python train.py --experts_per_token=2 --moe_layers=[1, 3, 5, 7] --balance_bias=false --vocab_size=2048 --norm="rmsnorm" --optimizer="soap_variant" --seq_len=1024
Below are experts of layer 5 (counted from 0) of a mixture-of-experts language model. Rows are named router (the router's row for the expert), gate (a neuron's input weights, with its number), up (a neuron's input weights, with its number), down (a neuron's output weights, with its number) and show model dimensions 0-47. Each number is 128 + 32 x the weight over its row's rms, rounded and kept within 0 to 255. Numbers have three digits each.
After each expert's rows: "comes before" lists some tokens at least twice as common just after its tokens as in all text. This comes from a sample of Wikipedia text that the model never trained on. Tokens count by the router's weight.

# expert 2
router:124187119169116155127123179111121158114145093118118172128051155145136128113152136101127128103095106064113079070144124054103078094121145168122120
gate38:201203111077090158154178084106141109160092145133079117155063115170105134155099140138158116197128097144178179151124099114097088135164128126126172
up38:091147115122152115101140135144105072157157129123170154183177090148156194095130110127197140125103115121114076144065052132121140111110148136138129
down38:087133173125156200171163121126118119114135120145151106107170103128135143146183127126122097154138153113111153200136129140116129159123189117121133
gate39:109110165107127171159123120111114123143115148205137118102090142118077143057119172120096128129141159149195033160165162092137109125108095121182127
up39:205133072102178112094113092105180119145091186156097174129191128133093152121155054130146171143155158114107174182120106121123136120136119122115120
down39:107121132137133086175079108055116096115127127088069107153104205092124146079070098136121109159136107123135079100109129102160183187144149129139164
gate40:120174107111183135142167070142147117082104129078189133088162101119093118111160100157130114160060189135125116153141103111144104115118127106125108
up40:133144155114146161093129160085104161135070158113154116140099166102158152086085176103038156148122185154129061163112123126170079144120057181131171
down40:186150148143088085141086141072164099060175140167121120171170159151215116109134154113082124105124177099147122066145113140083105114127124142140099
gate41:105133166088050151144090119152127141040112095098137061135134163126107193144113095080190155183141158186114169131116110088162146134138140148060173
up41:138096184115132144150125084081133158172115107150113134147165118145089123106130145172063107087142081110147074162131158059098146123208145144096125
down41:142153174104174140155199110173145108130169094138103170135121123136094173121183139044144129132154122101142156143139209135128143066109097167102102
gate42:143166142132078121088129152157157126103127056090145172124147141083152136133139129140118223115151099141117189148099125099125149132128156194119153
up42:068128088208098113104126111107076175177155166067161111115127134132117158121121127119102112199096120129112141136119148115145134156106095094121156
down42:163145139089068089104126104170166148131138107122176131097158116114107153102138159082186161094116152143123172083155134125136098148102120082122109
gate43:132159049095134085106165148124093175109166120137177190096144143200133155135151143129151230101134136131096177130141115116099162089127128141151166
up43:102090162133142160045125136134168115090144130134142133158109123101174115112104071156090128157143178149146192108118174082102169203133133136143086
down43:133145148204115117147158110178144142169167090157098192143178200124116137099154135095129116123129119133091130116093110125116117131143125107148000
comes before: "s", " of", "y", "ic", "ia", "ies"

# expert 3
router:093090132121082130130156057133078096123133124106085093159190134016115098122124171112173155143080054080088079155126128100124115149099111165118122
gate14:082156152150117138095142106125080129115155173070067085168147119155155122152110153121110142145061174116117150134196086112088115161200105135105132
up14:103093123090160111095060119098140128093150134141084139122163139159091105091191117123154180111148147131124090107127185044165147169117159100114059
down14:103195097128159102189151153163143143127082177126129192137174151186087170133088144140130127094178068120155118143080155124133088146123153174120172
gate15:094115129131140131129137092033165140111131120108186098226155131103137118171169113146118159097153117120095153116129112111088098174098059123112140
up15:124143215136079149121093132165170129138075083111024142117182147145120116151122103109092135136155152127127121139152104137128110135179066139135120
down15:153124154139107144176099081130129142114077214099108148161158132128117162136101140106138138145176108171146115131125120143166110173128149093160156
gate16:142133098101110171095154107121125163090137149183170140119196228072133122145119132174153123190091100107125128148154089125105166141185115104141084
up16:142170091122089112058124074107147077116119138137148110176101141098177107118177134110124121137153110127142078136189121159107089104114135100152125
down16:142147128060132100176152094164143175109115116103140129127116106143069106106147125129125183132125169125155123091125123191083177153186105140105155
gate17:149109144110146112155108122114076105110107093092103164069136157073099166139116122141150167083054155149180093055159136124138104125105125088136143
up17:137087140137156103101106066134143173118114108075150148143143113117193131136149131152110105124093103128255125159120144124171190120159124148099104
down17:106147152148065140146164055146097162178092164098145135128143125101096123186076106060104179116123141177149109184124140090124137050105134101105121
gate18:113112161163099177088085135146090154130162161123131147186137049127156152117162188104148111122094129130135095107113136155107113105157108134168133
up18:169183171107132149115148129180118112145056118169129171115140153125133147133110153180114079079158134188130171125096090113145148129086131131141137
down18:126061128134103149124136142095103140077135135146117086118108038182092144140214137122132113122124151166150150106130130078153122170169145168103109
gate19:082110119073120122100068100141121064118140154150155133174134172137188128100133147069153121129089201132057176166143138126137091129122060088132141
up19:123174130204098111079139174102122116154117174117104125096132134141199143137151112125077125090138090099108136174150112106067178131103127148113089
down19:162088207142126158091161097115213130163135127133118105162152094186152109156114131122106215056117119169092183140153105114132128122106133209160109
comes before: "-", "\n", "d", "n", "|", "t"

# expert 0
router:151128117154186165133133153052164149139148169176093167152124133133090159196155117131131110151191114105115100106146136150176129132130179203088104
gate14:123162157098174164118119171158126106113090169110168185156100135180161149128114152138109164094092154174126111156118140163145179153145112180130075
up14:133122097108108062096124156084109108126140104165127149098092133158068134150176171127126123145116189118107173138119147143080110158133138140162105
down14:138132083106148168167134185138127127047072096105138132117110100123141123147162160168095140140169133199101109137164152151107084141135128124141132
gate15:171067150122112126100145131067135170096043112143132059159185185173155137164167109170131127149110174165121133123118085109147123168133099101096098
up15:052056123158066156180144168115167087150109151163061178160079079119172101195114162175113127162109136131154116168105087133124187122148100139137136
down15:093070129123182135086121105137131195085138149106102110086116140185140075059115087092107174117117142151129134127168110118147119146087133139184113
gate16:094148144089149192146094148113157103098109066119132198127130158096105108174151141127154149121081097103089108093067120135195155175118108079127134
up16:129202133127121063098085093146131176137156137151132126144158080126205134142146173136153150115177127062127136109102039177041118141127114139099105
down16:105111122106159099076197105179174126113166098135193124126080136155124180174152134152198108122115168113125093177111179150162103094180101108142149
gate17:107104071091144204088119183139054144099103103093125078165124120114124142190178107168178147139141161120160134111105119191112164051180105117113119
up17:169192083139165135128091130156122126128113094117126138143102213150157119112113099161063153127113113101146084131134114138134139117144102073137141
down17:110142112097138099118107158151103096193119171136122114137086121126087154172068121136111084156143161166096166151155151130131134158092130160177094
gate18:139129120123112103103193187132097117101186148142120186139071102141122143148176208148188196143147159149153081117078132143111118106119150166134174
up18:156104121094155194190098163153122153159106161139084124192118158134159143147151149126093073109153131148057153123178123176116181089128104137165117
down18:107084071096128113151145162107190110140114163173138179124104121157161154192176173099176157131152140105161168173144142137116134129108158095171109
gate19:058149066141128132167067186146158134118121156196097114143158113158154155164122114161147107094178135139084198136134128163119121155125116132116146
up19:138093158038158144157139104157171119177078114162119132120107112089076174174111076067086213113125115080171156167149134189148098127141155105141133
down19:163197103177131100132139155149192130167012119169092106119161108100157090151155178150144108107173140123173128105157137157141100071120169176142162
comes before: "s", "ation", "al", "ing", " of", "ion"

# expert 5
router:158082080065182146109126164085153126145143104132115157187124129129124168102135108114154124127108104099103114098061073168125077079146175137118127
gate38:126129145068085143111155187198161124134090149099138116136144103132131134088139143116109073128118079100129113116069037141142150155134096158184071
up38:136144112111145185126085129134063136115114161164120117122109104096130163172118130134175122116187102081112128103080059099031117144164163168166155
down38:111144137138146110126105146174174097188101136135147059094137127102103132188111110122124120112129119113146075138081111137111133149122137159139132
gate39:109103046158149145153117145153149115204151149138077107105076122138101135177157089115099094166119121129086095059182123096151067136152121121072204
up39:148126092086140156137138176120096149100103152133041104110122154164109239102143146110078094108166119148125167139099138185137145104154160159149140
down39:093081089090181101095151111106127075108126135171102101115125069158112140168190131109149123154080108060149135129131133074145088133085158144119100
gate40:089116151081144145092179083142093180126143137097180093090152112170100125155151112127129131087148114158171120093117087174157064155163139162097100
up40:154119100113172153119072185132172068102169119124139084219145136134125145111177089131093133177171135134131106144173100131112133149112139136153100
down40:162150075112172079171130126051100132107154121142087167151185108112153143129130129067098123163114148075118093103111157100121137099121169161110153
gate41:078129169113165122108114111172145145112098091109186164108117111167116092123148133083117149154125121081158123101080091135165136123183105097078167
up41:145035126118173128051093118090112126150107216115136155140168166154093189115118091108125109149143133151193137130186085154120163141084149166145094
down41:174152081159079120103148176106091095161064071124138182172114109114194118067119141117132114065086100145104137079111111142109071097110125115091120
gate42:166104139076109131155144166119123137122128165123171200172141126134103103123174128126163131168095103156131152096139082115183129143147112167121192
up42:198157075191122140100164144114161120108088104138087134116139096091151111087087103133170135078097128129057110175129098137094097157188117124154110
down42:230136134112172102125142096119091143112120138162065124202110128154110078137096132196111156101113090192133088083084162055123092156088171142188123
gate43:109122064105106115121128138120094074137173138136094149130128064136105204108120163134109177178102122088111121077137122111128099095075159082142094
up43:089152101127134138126076101113125114141164086175138057156117162101137102055109125176114133082165159066094120143118095138191138101160174133157143
down43:098156111123151110123129115139155104148136075142109159122145146119123192162207143108113094147135171154145136124114186109143117122195080102136069
comes before: ",", ".", " of", " |", " and", " in"

# expert 7
router:136080157111134105105145134165131099128183191130151098110101131173107153077127085134116130125122131164209113147156105099170207152131115091139160
gate14:111138093136167110058178164110135129156087108186083125085127086158115133138190144122111105122046139064158111120155093125161123153147140164148101
up14:180139192164110114166117094090097129074218109142103132134120134156100117124146094154163182159137136104087099137120120093116176117139150081120105
down14:178178118117092123111126087176164171121069177082127128100153154104204131104132117155116148144165128137129157112100152150103098139143111133124170
gate15:169137121087098141140180175122169053094138115160095110150129132174125113147104111161109114090090160105108110164108145064084122135154087128082130
up15:172102142137100112093134089094112098094104118091158051179171128082108163113143162065066128138157175104082068115128126142117091187118140097144170
down15:148161192082157130112078145206156109120123116138119152150184192145126160166126146103164121122103120126150192139117100176146105162143083099109093
gate16:100087145142145103149139094184080175113146127130115105158178126104079097086128122162122104100119149126178104092096121159154158069160100158168189
up16:103228138133144152099161089069144126103156138072109129148109134096131122181135115149070100099091193090114121074162103114091133154128081082143134
down16:034144105091149129142188107171123085115082151103162078090096166151107178148157124094075105113174145122141149150130149091190134085117090128099111
gate17:143093136093136063075149069097094117127146125102178150095120125092126166173130145124088158124109068111147089081142096118088137112094128085189150
up17:144115158088162141181129065096131107116128128136159086163157155185179127127093133137150128133141141056122141125099145081090123125130070159095131
down17:147069092138071087141148184153157103045157134155079108125097152098129113156121167135127153137189138130092131095174156114126147159194141085151169
gate18:141153148140090104106153145146182165132115131138073116099166161077102093143163098140105168147102123104149152129075056092126084078131165069142136
up18:114127117096192135140063093154117120138148162119085154171076124170154090122149138087132074116121144147116142187109098125174164145080187119130126
down18:052137185155165182065154131104131121163155096114171142135142114091122192058115143143069176150156130148134108162099121123203090132114147151103101
gate19:112113094124165116152165196191150186107113153137108127118162173150174142082132108088077096094138141131110229073147140147166167123107161133111145
up19:168207119172168128098129060090135143166199107139168178100147160136179132150113135132122179144137116100100142116105100144119119104103172135133091
down19:147049122156130113101077154109095107154094145144096096128180109105131120115131125170091190111107118087070172095146105161136123110121158077114146
comes before: " the", " ", "\n", " a", " 0", " 1"

# expert 15
router:125139131089179113125166079130131137121075146129146119098064147126101067117161134092137089088142162125151135113180073157123118196132129158082146
gate21:121087093159163156097170186153085150105140105058094181108122121174105121107177131155098107081166128124127121136082200114156175193125134129147159
up21:101102122040078085133113124136089111136150132162136086068189142130145151083138198164106146123177124153083139167191094094101134112113181129130108
down21:078108105076085141098136143177116104120141136097128182075078146125130108161150176186103146167109163167146158099141136057067099159130121141137136
gate22:070096145117142124121124135161112102127169145120157157072129104130072125060151194136112159052119122112166142155136134162175144124123114158061175
up22:140103097191141142113058098173107163125150148090071133086188124182141167143142134084121181134174121128119179134131147143138118161121071170081144
down22:160113100130183089101107092135161179083123139119121084154180152082160124100193166106158111160130071097136139110144144128053096192121122136044150
gate23:148089152104181074095107090083155135097163119109095116142183068110168151095150140070147142068125083094175076074185099188164104146125116137110113
up23:212123121110134130092110165129119163163138143183134142144051162106113118106139132139127124162137137114174085129081140148098101187174110097105146
down23:172166170190124100092125149125155095189111051086119127144118115090168161168143101063142155143126138102112181139120119116106089087175115099153082
gate24:155136114163193127121163113104132134090111140101163112155096124117135125145194140126139116122128170123133205108125184185036101167135060113096144
up24:096130135147078103136096067180089166203159162146141141143100168128104115141095136082182184142101139142111119173134143104112127131122109175187127
down24:165108204177092112136115122122114113053113115127151142113127163127113184097090144142148106130114141076116120087086126136115128098181200134121191
gate25:128090153101130140125124100105176128131145173133171094144092106131115120132202141137090049123114136088108135105063127099029117145152171138124150
up25:151094116145145159136125140175105095161122156094092091094121096150119104121117103122086109137147137150143182153175123145151168112114056158109194
down25:107132127121102184121083140084138152158138094162163077129156080153142135136168137213129109131096129150111116101145106063156063101159135169153097
gate26:110180142121125233101172115120064116121147153098074123116127129122173164139148129101061153117103145133135235116152137160140128144134206133122067
up26:146113114157144075133157098117139159128123111121158153118103170187104149118098136119105125163140149166130059103097138131178082106108055186136119
down26:115086133134114168163126121128156117189144123187138183168119143089133110117092114134207129153131092153147106159169099118149124111083144107125213
comes before: "ed", " to", " by", "ing", " in", " the"